{
  "router_score": "softmax",
  "balance_bias": false,
  "init_std_router": 0.0151,
  "norm": "layernorm",
  "attn_scale": 0.125,
  "beta1": 0.95,
  "grad_clip": 1.0,
  "decay_fraction": 1.0,
  "decay_shape": "linear",
  "doc_mask": true,
  "train_tokens": 243200000
}
Below are experts of layer 12 (counted from 0) of a mixture-of-experts language model. Rows are named router (the router's row for the expert) and show model dimensions 128-255. Each number is 500 + 40 x the weight over its row's rms, rounded and kept within 0 to 999. Numbers have three digits each.
After each expert's rows: "raises" lists some tokens whose logits its average output raises strongly, later layers aside. This comes from a sample of Wikipedia text that the model never trained on.

# expert 8
router:525464539545475520452539546510464558454455485567467550539485529527497532580540513439494496471539515551451466476549471442494470517536518553546546534512562456545524431430505487555487468493461505496534498466541470441479535552410507503489435495510484479534526568452440468555551457471436454524451482511452452548480511562476456437545469526495519496446498572512481494447446440461535541501463
raises: " the", " each", " either", " and", " some", "if"

# expert 7
router:546483531531424450503459472480481507459456480538455487521478506536488573546556450456527427464531587436486472450536508464544546566486468508566500579492502545443512441460496526512503480563476489498537514494547487473494543477518486442525430497536494516452467507473522493549535433553458512550459476489554500559472506561530473470515566544455499434456554504481547513524453472456495491551478
raises: "is", "it", "el", "ec", "id", "ol"

# expert 14
router:464499517513493517427553544559492497466475538504458507472529523519457498509551494442523502458548528475439464432485439449510503458552473497522589531500503501577585497525477485437463507515433540423489519523511498466442491497484458467477525439519500492575512468465442481535498459510460498490490514480572482533481549516525452514541473526482498539517493519506548519441565508511547529506568
raises: " and", "\n", " in", " |", " or", " ("

# expert 0
router:457507463524485519385553504540515525507511529567502462590428554478525501484503526447517444433442525525491465498444481489571502549429486525562527487442569523492566509486537461501513521517552573509529487420530480429491555477505567552419447443435508460499513462456538537572561453537506479520492516424452489539439472546437512545531479515483532540473504541513463521563506524479541519505549
raises: "\n", " The", " In", " A", " As", " It"

# expert 11
router:522541482568467512544513534494475573505460496550427465534539556548477517518529459485498451430544521475475472552499440494507533524511576505540510517519520466505488509494483559475462474483475433558463442475510555452503522447522504517523475461482519479530499420443421451528542529505461486526434521472507421571557542555522432523531444453492530539414475463518508483451431516548516547469502
raises: "as", "ig", "ag", "es", "ad", "u"

# expert 1
router:441463474494464510486490538433513497555444508512544546484427579435527548520499505472507540446461509554416501500477440477547419509505494537580520549552526484457551464551437501575514483449494471465504545462552565484506508527535506534445444516502473598427458475481527480524540453521453474467530469494516461522476510455444436528500477553566473555502514502579507586500503524428519417536460
raises: " a", " in", " d", " the"

# expert 15
router:462481522426510504437455539500563572496465503485440518492490490478509490586534535484462503490531552525465466483539480449502552480482521484556536533407572465569489452460463558533504481501455508486507529497546464431463461453447502492472461434473471502571544466451425515490526476523447441545430482545501465545478560529488491489549440441572476534462472533489497553423507519449505517552484
raises: " in", " and", " on", ",", " at", " for"

# expert 13
router:448468455450448519530511514439499462496491570508494501507523540487559554473538562508593444507562439538464527472505478467481502401582478453454510514571473529559453483523533446503519463514456482432566588526487463455450499515536568450427552491519589432529535484477459434534507488488502516539433545489464479522571530448524463476525453469454496506441463455559525448475524529431497503502531
raises: " the", " a", " that", " T", " L", " S"

# expert 9
router:558456527511482506510565555444554521508460531522550491515455537485487551483508538453435476541482414572453491429527450465469525477513544479501530559459581492434482491443524511475483489541488495446515521448483470411522509446493492486447479538514458506546559490454539449536499475466426470521496533495453517548449445562506483509578473514507548475482573554536418548467499521510506491430515
raises: "i", " St", " H", " K", " D", " W"

# expert 2
router:534461536552533492496542511495488526499464449475476496466587544534547500528530437466533512508459518592477562459524492567500543539534409515525480490509505603550523522542477495493508512519425501477431526467519418499429479538496551521413486529456431460409505548440497560538487473478459567564476507483546507524521438537425487493549489482478504578478489421536484561513500486511535534486494
raises: " m", " in", " d", " f"

# expert 4
router:485452489480444541474524552511464554440454393520452480533515504475573530518464497450528490490452472468456373451534472492526417528545521449566544573525534562509436449458473522596483503492495505478563485455532552494458521553527437483466517562452493467500509515451575528515557455576479501542489485524446457536464559464550423518556474536466534519477442538544464521454451534481521533461435
raises: "a", "it", ",", "iz", "i", "ick"

# expert 12
router:479461527531452506417547564483510568531495527568454532506528519450471493496509525506541463473485556530549498502504476465486541441472525515459490513551536447535484477457519542484453469565488559497510490443551506462452509491465492532463432561542467524537459481480537515501534502501422491457496533533479501535429533514496453430527540460433531439468549466512567463533482451461557494560434
raises: " |", " m", "-", "6", "4", " and"

# expert 6
router:553402423405455563543559434493440538480484506551557475553481551517502522499573454419491469541542488525450544503506465473481510509488510534554541504500550496458492505444515529492544459549459491488563481534520460475518550516447486516447477559543508439487462460438434461537541548505465490477453499494465436534550493474557449511558467538513553527490525514487425469460493483466557555479555
raises: "ut", "az", "u", "or", "ain", "on"